Weights of a small mixture-of-experts language model, trained from scratch on English Wikipedia: width 512.
Below are experts of layer 3 (counted from 0) of a mixture-of-experts language model. Rows are named router (the router's row for the expert), up (a neuron's input weights, with its number) and show model dimensions 320-383. Each number is 50 + 10 x the weight over its row's rms, rounded and kept within 0 to 99.
After each expert's rows: "comes after" lists some tokens at least twice as common just before its tokens as in all text. This comes from a sample of Wikipedia text that the model never trained on. Tokens count by the router's weight.

# expert 1
router:43 56 54 69 45 71 45 39 44 57 37 44 60 67 46 44 51 46 55 38 61 40 49 54 25 66 58 63 52 53 56 60 40 64 39 29 58 37 56 59 44 49 59 44 79 66 29 63 49 25 44 59 57 54 61 55 62 40 62 41 56 55 46 34
up0:64 42 31 49 49 53 45 54 59 44 59 50 64 55 47 47 44 52 62 41 47 47 53 42 38 50 45 41 69 61 42 62 41 48 33 42 38 41 33 43 58 46 35 62 54 65 50 60 43 48 40 46 47 40 42 33 55 45 49 64 87 38 73 51
up1:46 52 50 47 44 49 42 52 62 40 53 48 50 47 40 31 34 51 38 71 62 73 62 56 46 58 53 43 64 45 63 65 53 56 41 33 52 49 61 45 32 64 55 34 43 52 38 53 57 42 44 39 46 41 47 41 74 45 50 39 44 54 54 48
up2:40 34 49 35 38 51 64 50 70 49 47 58 45 49 63 40 54 50 27 46 54 45 46 42 59 49 58 55 57 52 37 57 50 63 48 56 49 61 54 30 46 50 56 51 48 41 51 41 33 44 48 63 59 61 49 50 58 63 51 51 43 58 58 44
up3:58 57 41 40 53 47 39 43 57 44 41 47 38 30 44 68 63 53 50 49 42 43 44 52 40 68 40 72 60 37 42 55 45 34 42 37 43 49 29 43 21 52 63 65 54 47 50 44 67 42 31 44 57 48 53 53 49 55 50 56 54 35 59 66
up4:59 58 53 59 57 59 58 46 48 55 56 61 43 51 52 60 58 24 30 48 63 57 46 46 64 58 45 47 27 39 56 47 50 49 57 44 54 35 50 56 46 48 52 58 45 56 46 41 64 46 31 54 64 33 54 70 58 52 49 32 68 39 54 47
up5:46 54 37 51 42 50 37 51 47 52 60 48 64 64 46 46 47 52 52 52 45 45 44 47 44 56 51 53 50 54 41 56 40 61 41 31 54 53 46 59 51 63 60 54 65 59 55 46 38 57 61 48 47 64 46 48 38 39 65 53 52 58 51 46
comes after: "2", "0", "9", "1", "4", "3"

# expert 24
router:50 43 61 58 45 39 52 54 36 58 36 48 67 55 52 52 49 48 54 41 50 63 61 64 48 52 36 67 51 60 49 56 56 37 46 35 53 60 51 44 58 57 47 55 67 70 58 56 39 58 34 40 64 47 55 46 61 66 43 58 55 45 61 60
up0:56 65 61 28 59 59 37 44 57 27 45 46 44 65 46 55 49 54 36 55 58 60 57 57 52 71 49 61 44 41 44 59 53 46 54 38 41 43 65 40 49 50 46 45 63 66 56 64 45 34 47 60 48 28 59 44 51 47 35 52 40 51 66 45
up1:64 63 58 41 44 61 42 49 52 40 64 56 80 40 43 46 62 49 53 58 37 51 45 37 28 39 54 40 51 49 51 65 46 43 47 49 24 46 44 56 61 48 57 48 47 55 53 47 50 60 39 48 50 51 50 44 66 42 49 62 55 37 41 69
up2:56 52 62 56 61 55 44 59 48 59 53 57 58 66 60 33 57 59 32 52 52 47 52 49 55 58 49 48 52 19 56 56 54 33 48 37 51 43 59 59 57 54 44 55 66 67 40 77 45 52 57 39 52 41 37 37 36 51 57 64 45 58 44 48
up3:56 49 32 55 45 22 37 42 49 58 41 39 74 51 39 66 50 52 59 52 48 62 29 43 46 63 46 61 45 50 56 45 42 41 54 32 60 58 33 41 32 59 38 61 56 36 42 50 62 47 64 41 62 55 55 50 46 48 55 40 58 47 72 46
up4:38 52 53 49 43 50 55 52 52 38 42 35 57 52 60 37 44 44 57 33 43 50 59 50 37 42 37 62 51 62 45 44 30 39 61 42 38 45 41 50 47 56 44 37 42 57 58 41 43 51 42 55 50 64 38 62 47 67 60 55 42 33 56 52
up5:48 67 42 48 48 43 52 40 41 53 49 55 42 45 72 45 63 58 50 46 46 50 53 52 50 43 60 66 64 63 57 71 55 47 49 47 48 49 50 60 46 58 60 72 64 58 55 48 58 43 51 47 40 42 57 59 44 47 62 63 49 31 56 55
comes after: "\n", ")", "4", "7", " is", " by"

# expert 5
router:59 68 58 76 57 28 58 51 55 35 60 49 74 38 51 48 51 50 49 55 45 52 45 45 64 50 36 48 30 45 60 58 37 46 37 47 52 45 45 41 35 47 51 25 64 67 57 55 55 45 48 38 38 45 59 57 47 61 50 55 56 64 44 39
up0:52 45 52 49 38 43 62 63 44 45 61 60 75 46 46 52 54 57 48 37 42 49 68 54 56 47 29 70 40 50 40 36 41 48 34 54 58 50 35 49 45 47 64 32 66 54 38 44 51 55 55 39 64 56 45 48 47 44 58 64 40 56 39 43
up1:39 54 54 46 68 46 52 45 41 43 66 67 62 61 50 28 38 59 56 61 44 36 66 46 45 45 31 51 40 44 48 48 51 37 41 52 51 57 49 40 57 54 61 45 51 51 49 37 63 45 39 27 45 53 38 31 42 59 52 37 45 47 58 35
up2:53 38 60 46 48 43 53 67 50 53 47 50 62 58 51 51 36 47 52 36 44 57 53 39 53 52 25 57 54 28 39 46 45 59 42 49 60 49 43 45 37 44 63 53 55 50 51 43 67 50 45 25 48 43 47 44 75 34 49 49 43 53 41 62
up3:53 36 51 59 50 78 54 38 54 58 60 59 43 44 49 54 32 54 58 48 54 58 48 68 56 43 58 55 54 41 52 57 50 47 48 40 28 49 58 52 48 56 64 53 66 67 48 50 60 46 67 48 50 54 41 41 64 51 67 48 46 56 49 58
up4:59 54 46 50 57 41 58 61 40 53 53 67 52 56 56 60 41 35 35 40 55 50 44 58 53 47 60 49 66 55 40 56 51 54 42 64 43 34 63 46 47 56 67 62 52 59 56 62 47 59 40 51 56 46 42 57 56 50 72 59 45 55 54 58
up5:58 49 66 43 47 53 43 34 50 61 34 58 66 45 55 89 35 46 38 49 44 35 51 47 56 45 64 42 48 49 50 57 39 56 40 28 28 41 41 39 53 56 52 51 54 54 46 69 58 55 37 43 54 66 64 47 44 67 57 60 52 56 42 43
comes after: "\n", " |", ".", ")", "==", "-"

# expert 8
router:47 50 44 48 41 55 57 49 51 30 55 51 54 44 28 47 54 40 50 49 52 37 80 37 40 61 37 58 53 44 56 58 44 49 49 44 45 47 49 72 42 51 61 53 76 59 34 46 63 45 46 45 50 57 64 35 45 59 56 60 36 56 45 56
up0:41 74 72 58 54 47 46 38 35 29 61 50 45 49 65 54 59 45 50 57 50 44 51 54 46 46 67 44 40 34 35 29 44 47 59 49 65 43 48 48 42 79 62 43 51 62 60 52 40 58 40 48 58 56 43 50 25 52 57 36 66 59 46 59
up1:44 31 59 39 52 50 61 43 65 62 58 63 43 75 51 52 59 49 28 68 41 43 63 43 53 41 48 57 50 60 39 49 71 71 58 49 71 61 47 57 30 48 64 55 41 55 48 53 48 60 44 56 33 43 59 61 47 50 48 49 68 48 50 65
up2:53 44 48 55 44 66 55 59 45 69 52 65 53 54 51 48 47 49 46 48 57 43 58 51 41 65 37 61 48 54 68 73 62 49 53 58 55 50 59 59 38 70 55 42 58 58 51 54 52 51 55 52 43 67 63 49 55 51 35 46 41 50 41 62
up3:58 54 56 48 67 38 66 54 43 56 29 44 54 38 38 55 44 65 44 65 46 78 51 44 36 59 47 41 55 32 46 62 32 36 45 38 57 54 43 51 46 38 63 58 54 48 46 50 64 58 36 37 46 70 42 41 62 46 47 59 48 32 58 23
up4:54 33 40 46 32 66 22 47 43 52 35 47 70 63 43 43 48 55 49 53 42 49 54 37 62 48 44 45 60 59 49 44 57 45 66 65 57 46 47 61 56 41 62 58 50 48 53 49 38 47 50 56 46 61 64 31 57 61 70 47 65 60 49 52
up5:53 39 52 49 42 70 69 40 53 61 51 62 50 32 48 64 43 54 44 50 67 41 50 32 51 65 33 42 59 50 51 42 37 31 56 59 45 44 56 47 40 67 43 55 55 46 49 47 56 66 51 55 46 65 53 53 46 32 49 45 44 58 52 41
comes after: " the", " of", ",", ".", " in", "-"

# expert 4
router:46 63 46 59 47 62 36 45 51 40 43 62 68 57 57 31 49 28 53 57 44 48 67 49 37 64 51 58 48 43 55 67 57 60 48 58 56 54 49 48 54 43 72 59 74 64 49 62 48 64 43 46 61 47 41 45 42 43 38 32 44 39 41 60
up0:73 36 63 62 60 53 56 54 49 59 58 38 63 62 49 43 48 57 83 35 52 46 55 33 32 66 27 54 52 38 52 48 53 65 33 64 32 47 65 44 47 37 44 53 66 53 48 58 58 41 48 31 37 50 49 57 45 52 42 36 66 52 40 52
up1:59 55 21 52 24 52 55 55 54 31 61 62 59 47 49 55 30 38 44 55 60 31 49 47 47 67 57 56 53 61 23 61 30 47 41 40 51 41 53 33 39 59 37 59 56 36 47 54 42 68 51 58 54 46 49 63 54 52 30 40 70 41 58 53
up2:34 49 51 45 30 49 52 41 53 49 49 72 72 52 48 58 53 54 60 49 46 56 52 36 65 67 54 50 49 43 64 65 37 69 31 31 72 58 56 38 54 62 47 37 54 50 52 47 37 63 55 50 46 38 52 61 46 66 48 54 50 53 41 36
up3:69 39 30 52 56 61 40 45 68 75 80 79 51 53 47 51 51 45 51 44 62 58 46 49 26 84 57 51 44 41 73 45 53 38 64 66 36 50 47 43 73 46 37 41 46 52 29 47 59 43 37 34 60 42 40 47 40 69 52 58 62 48 43 48
up4:29 41 65 46 39 58 54 34 42 53 57 34 45 62 64 66 50 50 70 56 53 55 50 64 42 36 40 44 37 39 69 63 55 62 61 52 46 58 68 36 47 49 65 49 57 52 40 39 34 58 47 29 59 41 61 42 62 64 56 57 37 50 57 50
up5:64 52 48 60 42 49 42 52 45 51 25 62 53 63 50 36 46 51 58 65 49 53 36 39 58 44 28 55 52 54 53 61 53 59 61 61 66 59 22 37 46 48 45 42 61 62 59 52 59 53 49 46 53 62 49 68 49 52 69 51 53 47 30 61
comes after: " ", " (", " D", " and", " by", " an"

# expert 19
router:46 55 45 56 49 55 52 56 44 54 42 64 51 59 44 73 50 46 44 45 59 33 60 38 49 42 48 57 40 44 39 50 45 54 43 52 37 45 38 38 53 63 56 51 58 63 44 56 40 42 47 52 57 40 78 66 34 62 54 55 59 49 44 60
up0:64 40 57 58 60 56 35 42 54 32 58 49 48 61 55 73 41 64 53 55 50 47 64 56 44 37 69 77 62 42 47 41 42 45 45 50 43 51 56 48 63 62 45 50 57 55 40 41 62 48 41 37 38 60 53 51 61 38 53 49 37 47 41 48
up1:50 62 67 58 63 56 71 51 47 50 60 46 60 41 49 57 48 49 42 62 64 31 39 53 39 37 30 47 39 39 50 51 44 50 35 51 68 55 46 53 39 58 53 63 66 38 30 63 45 41 56 52 50 62 68 63 69 38 56 60 53 41 40 60
up2:26 51 56 32 30 78 51 44 47 45 37 67 72 58 51 55 53 42 55 67 44 54 65 59 47 44 48 49 46 27 43 45 60 43 39 41 67 66 52 42 49 65 65 51 47 56 42 32 40 58 44 55 49 59 43 61 55 16 52 39 57 42 35 51
up3:55 54 63 36 68 52 19 53 50 51 46 65 46 37 27 62 24 54 53 57 32 47 58 63 43 43 60 51 52 55 53 42 64 51 65 39 42 52 44 55 45 46 57 41 59 50 40 58 42 55 44 53 49 44 48 53 56 45 37 49 52 50 46 76
up4:36 52 61 54 30 48 54 39 39 63 46 56 51 53 45 45 58 61 48 41 55 57 50 70 49 46 43 60 35 60 38 43 52 55 58 24 39 50 62 39 49 68 51 39 52 51 38 60 66 35 44 48 38 64 59 61 56 44 47 59 60 34 55 44
up5:39 54 31 41 53 48 49 50 36 41 59 47 31 34 53 57 38 50 63 34 54 64 34 54 51 51 54 71 48 37 57 35 46 43 74 59 41 58 40 45 46 51 37 48 51 49 50 40 43 68 33 53 47 28 41 49 51 52 64 43 51 51 52 54
comes after: "\n", ".", " |", ")", "==", " ="

# expert 6
router:57 56 45 49 46 62 48 51 56 44 61 40 69 50 45 55 43 38 59 62 47 55 62 44 42 53 55 62 47 26 49 56 37 67 37 51 50 48 62 61 46 56 33 52 65 55 46 54 53 34 63 62 55 33 57 40 54 73 58 49 51 63 37 50
up0:49 55 68 36 60 55 37 48 51 58 65 48 56 51 56 59 60 37 55 75 53 57 59 55 47 65 48 49 33 35 58 47 51 69 61 42 34 56 60 35 58 43 43 52 64 59 29 48 44 61 61 52 49 69 53 38 62 41 46 53 46 47 78 62
up1:53 29 43 53 40 55 33 28 56 50 51 71 68 59 59 55 54 49 44 35 48 60 61 29 58 58 53 45 51 20 58 76 42 64 44 53 35 56 43 37 51 56 39 43 41 62 46 39 48 59 45 33 48 45 78 51 46 60 44 31 38 59 51 45
up2:64 41 53 73 43 53 40 25 54 33 40 37 33 58 41 63 48 44 57 40 50 43 41 54 29 37 35 44 46 45 42 61 54 71 49 60 44 35 56 42 37 47 64 58 53 45 62 47 38 51 59 44 36 53 45 53 48 43 50 52 52 66 51 58
up3:66 56 61 55 57 57 60 37 64 44 62 36 48 55 53 48 33 49 35 52 56 68 51 51 56 39 53 58 63 62 46 33 30 56 38 58 46 55 31 33 43 39 48 43 53 47 50 45 45 42 53 53 67 36 43 75 55 43 54 43 42 62 57 41
up4:51 42 51 61 60 39 43 42 69 39 47 51 56 51 51 41 59 42 52 57 70 58 40 63 46 34 64 71 47 53 56 54 41 63 47 50 52 51 39 36 43 53 65 52 49 61 34 49 38 32 48 67 53 52 40 69 49 62 49 68 41 61 52 44
up5:42 41 73 74 53 61 55 66 45 32 50 56 40 59 59 61 55 52 54 62 48 46 53 58 48 64 51 40 47 52 57 69 65 33 32 50 56 58 51 63 63 64 58 50 54 44 46 37 46 48 51 58 69 37 45 63 37 47 50 49 39 49 40 58
comes after: " the", " of", " in", " is", " a", " was"

# expert 15
router:39 59 64 59 68 55 38 46 55 55 58 46 57 47 42 35 44 49 41 46 66 50 45 59 56 48 46 59 49 60 50 39 30 51 59 47 40 41 41 59 50 66 51 45 68 61 66 56 27 50 54 47 48 31 50 52 50 73 62 53 59 42 32 19
up0:50 43 64 47 36 24 33 51 49 62 62 48 68 49 46 61 71 49 57 53 40 48 46 36 61 54 51 51 65 54 42 56 40 28 25 52 54 37 71 48 40 49 61 64 57 57 62 56 48 46 50 44 35 70 39 44 56 49 54 53 43 44 44 71
up1:56 60 42 48 41 50 61 56 60 54 46 59 62 47 54 57 48 58 42 46 66 38 56 55 44 46 45 48 44 55 58 56 49 65 42 24 50 45 33 46 44 69 57 57 54 49 46 45 21 40 44 42 55 51 39 43 55 50 26 36 48 50 49 68
up2:65 53 46 54 38 64 30 52 45 49 65 46 65 38 47 39 25 35 52 51 51 50 47 66 52 56 29 38 36 46 61 57 58 50 43 28 45 52 29 39 55 65 45 42 53 64 50 53 39 47 43 52 37 34 53 44 50 65 45 58 53 41 51 49
up3:59 55 34 25 60 62 56 45 61 46 39 57 43 76 52 38 51 56 44 49 76 50 61 36 51 35 29 62 50 56 53 69 53 36 55 69 46 58 48 54 50 49 49 65 54 57 58 62 40 60 41 51 47 63 59 56 50 56 60 59 42 70 34 58
up4:36 45 46 49 44 40 55 35 51 54 44 46 52 45 48 44 63 58 65 57 47 50 41 72 61 49 52 56 67 52 56 46 43 64 47 52 56 50 52 40 45 61 59 38 54 63 50 44 74 32 36 50 65 49 50 51 55 67 46 44 63 42 37 48
up5:67 43 28 56 40 57 43 47 35 46 32 52 46 55 44 60 50 46 50 51 46 42 62 68 54 44 42 53 65 41 53 54 48 47 61 59 37 54 67 65 50 41 49 54 54 46 57 49 54 47 47 54 43 63 38 59 54 58 52 38 30 58 47 59
comes after: " ", "\n", "9", " |", ".", "1"

# expert 0
router:50 52 55 65 38 48 50 45 38 54 55 44 75 46 59 59 43 41 59 55 66 60 57 57 56 44 43 60 54 54 64 69 36 56 44 50 60 53 48 42 44 44 53 45 59 67 44 66 47 46 40 40 74 49 54 54 67 59 56 49 48 41 67 49
up0:39 60 40 50 52 53 50 58 39 66 50 54 50 41 40 34 70 47 37 59 59 59 39 47 46 63 60 51 43 55 38 79 49 56 71 50 54 52 41 35 46 29 70 66 46 45 35 58 45 48 38 46 60 50 46 46 56 31 45 51 63 41 43 47
up1:58 69 54 82 49 48 35 61 48 33 58 44 53 78 54 69 35 63 47 56 61 47 48 63 42 55 50 42 53 53 41 73 35 40 62 51 48 40 63 43 38 40 48 68 63 49 58 49 56 47 31 37 50 52 61 46 55 62 45 45 39 69 59 44
up2:55 38 66 48 54 48 59 52 53 51 52 49 44 40 48 52 43 47 51 55 64 52 46 53 48 47 58 53 43 52 42 47 58 61 58 49 51 68 61 64 55 62 42 41 58 57 49 54 45 47 52 52 57 29 55 37 57 68 51 43 65 39 56 30
up3:44 61 31 57 46 65 63 52 62 52 44 60 46 62 49 58 32 48 51 55 40 42 40 69 47 58 33 52 68 60 58 62 54 49 65 53 55 65 45 48 51 75 48 30 49 63 47 46 67 44 50 50 41 49 53 52 64 38 40 48 53 56 56 48
up4:68 54 52 65 56 62 48 37 64 41 41 54 42 57 61 59 52 38 49 49 65 66 48 36 31 59 36 34 50 59 30 21 38 61 52 50 33 30 52 46 50 47 49 58 63 56 51 59 68 33 42 48 56 56 42 42 48 70 44 51 68 49 47 72
up5:35 54 59 42 52 36 23 52 47 53 60 65 52 37 48 51 38 39 38 45 48 38 43 59 41 31 65 43 43 46 47 47 47 49 58 47 43 50 27 40 37 42 44 56 63 53 42 53 38 58 54 60 63 55 45 61 33 54 65 47 41 55 55 29
comes after: "\n", "-", "|", "==", "%", "3"

# expert 21
router:47 49 49 57 44 56 48 58 47 44 33 45 53 49 37 59 60 39 64 47 44 58 59 57 50 53 51 69 59 61 54 51 55 50 49 47 63 61 59 54 48 61 53 34 55 54 46 40 33 51 55 61 39 55 53 64 46 54 40 44 52 62 54 59
up0:50 66 56 44 55 45 57 60 27 39 49 35 42 68 46 45 62 65 46 41 50 38 55 66 48 34 55 39 53 38 47 59 55 54 49 59 64 49 53 33 24 63 39 56 57 41 43 44 46 40 16 52 46 43 48 52 40 35 56 43 44 47 41 37
up1:51 44 56 58 68 65 52 33 36 55 42 65 42 62 59 44 60 49 50 47 28 63 51 43 67 41 61 44 44 52 53 56 36 55 58 44 41 53 67 48 30 49 39 63 57 47 54 50 48 49 67 46 54 51 50 53 34 46 44 41 34 41 37 43
up2:44 62 41 56 47 63 54 30 61 64 60 43 55 57 47 58 36 50 46 40 56 56 41 49 54 45 38 58 60 54 51 43 28 76 43 49 71 39 43 55 47 45 61 47 54 37 41 45 64 60 55 45 57 55 53 59 52 48 44 26 54 59 40 41
up3:53 52 57 50 61 56 42 38 61 44 46 57 61 48 64 69 41 45 19 47 43 42 76 41 45 62 38 57 53 52 46 57 52 46 41 52 59 62 47 46 50 50 49 49 50 57 66 49 45 50 39 54 56 62 51 46 68 53 46 53 57 51 32 65
up4:57 52 40 48 46 76 52 32 41 41 59 49 52 62 54 49 34 32 57 47 41 44 47 56 49 68 45 63 60 53 41 35 54 62 41 50 61 43 46 31 54 60 49 57 52 62 56 71 47 41 50 33 63 59 51 43 58 51 47 63 39 41 35 51
up5:56 51 50 51 40 48 36 38 44 51 53 57 40 76 51 44 43 58 54 42 55 40 36 56 51 53 55 52 54 42 31 65 49 47 62 35 56 47 46 44 50 34 65 45 54 54 52 38 45 46 59 58 49 58 53 50 41 44 68 36 48 43 61 50
comes after: ",", " to", " was", "s", " he", " and"

# expert 17
router:50 49 58 49 41 30 40 60 52 53 52 65 70 76 50 63 48 45 52 37 67 52 57 52 43 41 49 64 60 46 52 62 68 53 44 43 60 52 58 40 37 49 58 28 61 57 54 60 42 61 47 54 46 33 45 56 47 58 47 47 51 57 52 48
up0:53 53 55 54 37 52 26 39 45 50 47 69 35 42 44 38 55 44 77 44 44 58 45 37 51 46 56 52 48 44 71 50 54 65 52 60 47 41 53 48 45 49 63 48 50 53 49 44 54 43 42 41 48 49 43 67 76 42 46 64 52 56 61 56
up1:65 52 39 49 38 47 46 54 49 71 64 61 45 42 55 61 36 31 54 43 58 57 50 69 35 41 31 50 56 48 45 47 55 59 62 45 35 51 35 57 68 59 44 49 49 54 44 61 73 48 55 46 39 39 45 37 57 35 33 29 31 65 43 47
up2:43 46 50 33 55 54 50 39 45 59 46 42 62 55 53 43 52 52 46 45 35 30 54 36 51 55 39 33 25 43 51 57 43 51 63 55 47 54 34 57 46 52 56 64 39 58 48 43 49 49 38 39 48 37 36 49 54 60 48 37 55 63 42 58
up3:59 55 43 57 55 53 65 53 47 54 49 47 46 40 31 35 51 54 56 38 55 62 54 52 42 56 49 43 37 40 55 57 61 49 65 53 53 39 35 63 53 69 38 60 61 60 39 55 37 53 38 63 64 52 59 67 48 48 43 62 59 56 26 61
up4:64 48 61 46 53 28 68 49 46 59 45 35 61 45 52 38 43 59 63 67 53 54 60 40 40 45 46 50 43 63 53 54 50 45 52 57 53 44 53 55 35 44 51 63 75 54 45 60 65 61 50 54 49 70 50 34 48 49 53 54 63 44 32 52
up5:57 37 69 57 61 52 47 43 67 55 53 43 57 60 67 63 44 52 46 51 67 49 51 65 56 51 55 56 65 50 42 32 54 50 50 46 52 46 50 54 55 57 36 43 45 54 57 39 64 46 61 49 53 49 56 50 37 53 49 46 53 45 65 64
comes after: "\n", ")", "3", " G", "5", "%"

# expert 3
router:63 50 37 56 44 49 45 44 50 48 43 37 66 48 57 60 58 47 42 63 52 58 52 55 47 32 38 43 53 51 45 53 27 48 52 41 44 40 46 51 49 58 58 35 75 63 52 70 58 46 49 44 57 43 45 41 62 64 61 35 56 63 67 45
up0:52 51 39 59 42 39 52 60 61 65 46 51 52 33 36 64 42 47 39 43 61 44 44 59 40 59 54 52 33 49 53 56 41 64 55 37 66 47 50 64 74 42 37 56 59 37 34 50 47 54 55 55 68 54 47 57 58 61 47 50 39 77 60 55
up1:41 48 50 37 48 41 65 50 47 48 61 45 60 58 40 63 53 43 41 39 46 45 44 63 28 46 46 55 52 63 44 27 54 41 55 47 54 45 72 57 66 60 51 35 52 41 45 57 58 49 45 64 45 47 42 41 35 47 42 39 64 59 60 53
up2:50 61 60 50 40 58 55 39 49 40 51 43 54 54 33 45 37 33 44 36 57 55 36 46 32 49 42 43 46 46 56 62 66 54 55 41 36 47 52 45 51 57 68 40 53 57 43 61 54 57 62 61 58 35 55 53 63 46 47 51 54 52 49 61
up3:49 57 44 67 36 40 58 53 47 33 31 56 52 61 51 42 50 51 48 56 68 69 63 49 47 53 36 48 44 43 61 57 35 38 49 37 47 53 44 37 29 56 67 66 64 57 49 39 55 60 61 50 53 45 43 64 43 57 39 43 48 42 53 54
up4:59 44 52 41 55 47 66 42 49 24 65 51 71 52 38 46 51 59 37 51 55 54 48 50 24 63 64 55 40 45 47 57 56 42 56 68 47 65 61 46 61 65 48 37 56 61 34 55 47 35 33 36 36 50 58 56 57 54 51 67 39 67 63 47
up5:48 62 28 54 47 64 51 49 40 48 60 49 34 51 54 40 67 30 47 46 43 67 70 50 35 36 44 64 52 74 46 58 70 40 32 52 52 33 53 47 28 60 59 49 57 44 52 47 53 62 35 45 47 62 52 47 47 51 57 39 42 55 36 44
comes after: "0", "2", "1", "–", "===", " /"

# expert 9
router:51 37 33 60 38 50 61 45 50 41 36 64 57 79 35 52 47 46 39 66 53 46 52 30 24 73 54 63 49 57 59 75 45 38 39 42 47 51 39 45 58 50 62 50 57 61 56 77 50 43 48 52 54 62 48 60 53 59 45 63 32 58 45 52
up0:52 55 64 48 65 56 55 35 46 53 63 64 62 54 36 72 50 44 68 38 61 31 60 43 43 40 39 43 56 56 39 53 48 53 63 41 51 47 54 46 54 36 60 40 52 50 55 51 63 44 35 52 51 37 40 61 37 55 50 44 52 53 71 37
up1:42 52 68 44 63 63 50 69 65 31 62 51 49 37 48 47 49 60 46 52 68 71 57 60 47 38 34 79 43 66 56 55 48 53 75 53 25 64 59 52 45 53 64 49 61 59 59 69 27 58 50 50 50 58 56 49 34 60 60 49 58 51 45 49
up2:32 58 50 34 49 57 45 34 55 51 36 55 64 55 40 41 47 52 40 46 45 58 46 42 37 55 52 54 55 53 38 43 53 41 35 55 47 62 54 39 55 56 41 55 48 48 58 42 30 44 51 49 49 46 64 52 58 34 58 31 32 39 41 53
up3:60 50 56 58 42 50 37 74 64 41 46 47 61 42 26 37 58 46 39 46 50 44 47 48 43 38 32 39 44 64 58 46 42 46 39 51 46 52 40 52 49 50 33 65 50 52 57 76 31 61 50 55 53 46 28 64 59 59 44 31 70 55 46 52
up4:45 42 34 46 56 42 54 63 53 42 41 49 37 58 51 47 48 58 46 71 56 35 30 56 59 34 58 41 51 60 62 78 50 43 43 46 42 41 48 54 39 48 65 77 65 48 52 64 39 65 57 53 43 66 46 66 55 50 51 58 50 49 39 51
up5:75 41 49 53 57 40 38 43 59 43 50 50 55 52 48 47 52 64 55 67 27 36 49 49 46 60 35 56 24 36 66 78 44 44 40 46 21 48 52 63 55 50 44 49 53 57 52 65 56 39 58 31 44 57 59 49 62 57 43 56 36 65 42 65
comes after: " the", " |", "|", " in", " The", "The"

# expert 7
router:50 50 51 71 50 57 60 40 50 36 41 46 68 58 43 57 46 33 47 43 49 41 54 32 52 63 44 60 48 49 47 67 49 63 41 52 44 59 38 67 38 48 62 61 69 71 51 48 53 58 53 53 64 29 40 44 40 49 53 24 47 55 42 50
up0:54 59 37 56 49 46 47 44 43 51 58 31 30 47 47 56 54 52 41 61 63 51 47 42 69 58 59 55 58 48 43 37 43 42 54 53 46 51 39 49 49 51 37 48 48 66 54 73 34 46 59 26 50 42 59 46 47 39 38 52 44 46 47 54
up1:37 40 48 51 53 64 58 49 28 57 52 52 59 35 53 56 46 46 55 55 54 34 65 31 59 44 48 56 48 41 51 56 44 57 55 55 55 52 42 42 42 51 46 45 53 49 43 44 59 55 41 42 52 75 48 43 49 59 71 51 42 43 43 49
up2:41 59 67 44 48 60 47 49 50 38 18 47 56 37 44 29 47 44 47 59 58 46 35 66 40 57 67 57 35 52 59 63 69 47 53 53 55 40 62 51 58 40 33 38 71 65 44 61 40 74 40 62 55 39 56 50 51 40 56 57 52 31 51 50
up3:55 46 34 61 41 54 27 44 40 35 49 54 41 52 60 48 57 50 54 52 40 48 40 61 45 49 51 51 62 54 50 46 44 60 50 46 53 41 59 42 57 75 48 48 49 60 56 44 31 42 46 66 44 64 72 58 47 53 54 50 60 46 43 47
up4:40 27 45 70 41 51 48 40 58 40 33 34 41 62 29 65 40 45 50 41 45 42 58 42 42 71 62 53 70 65 58 31 43 39 39 25 58 59 59 51 47 40 64 57 63 46 53 64 31 52 52 58 66 24 31 50 41 46 54 57 45 41 44 46
up5:42 34 49 53 39 60 52 44 48 58 40 49 44 52 65 56 57 61 53 57 39 48 43 62 42 58 64 62 55 52 54 37 55 48 56 46 54 49 48 54 44 64 67 45 49 65 55 43 51 64 50 44 49 57 43 40 54 52 46 44 53 49 65 74
comes after: "-", " \"", ",", ".", ":", " ("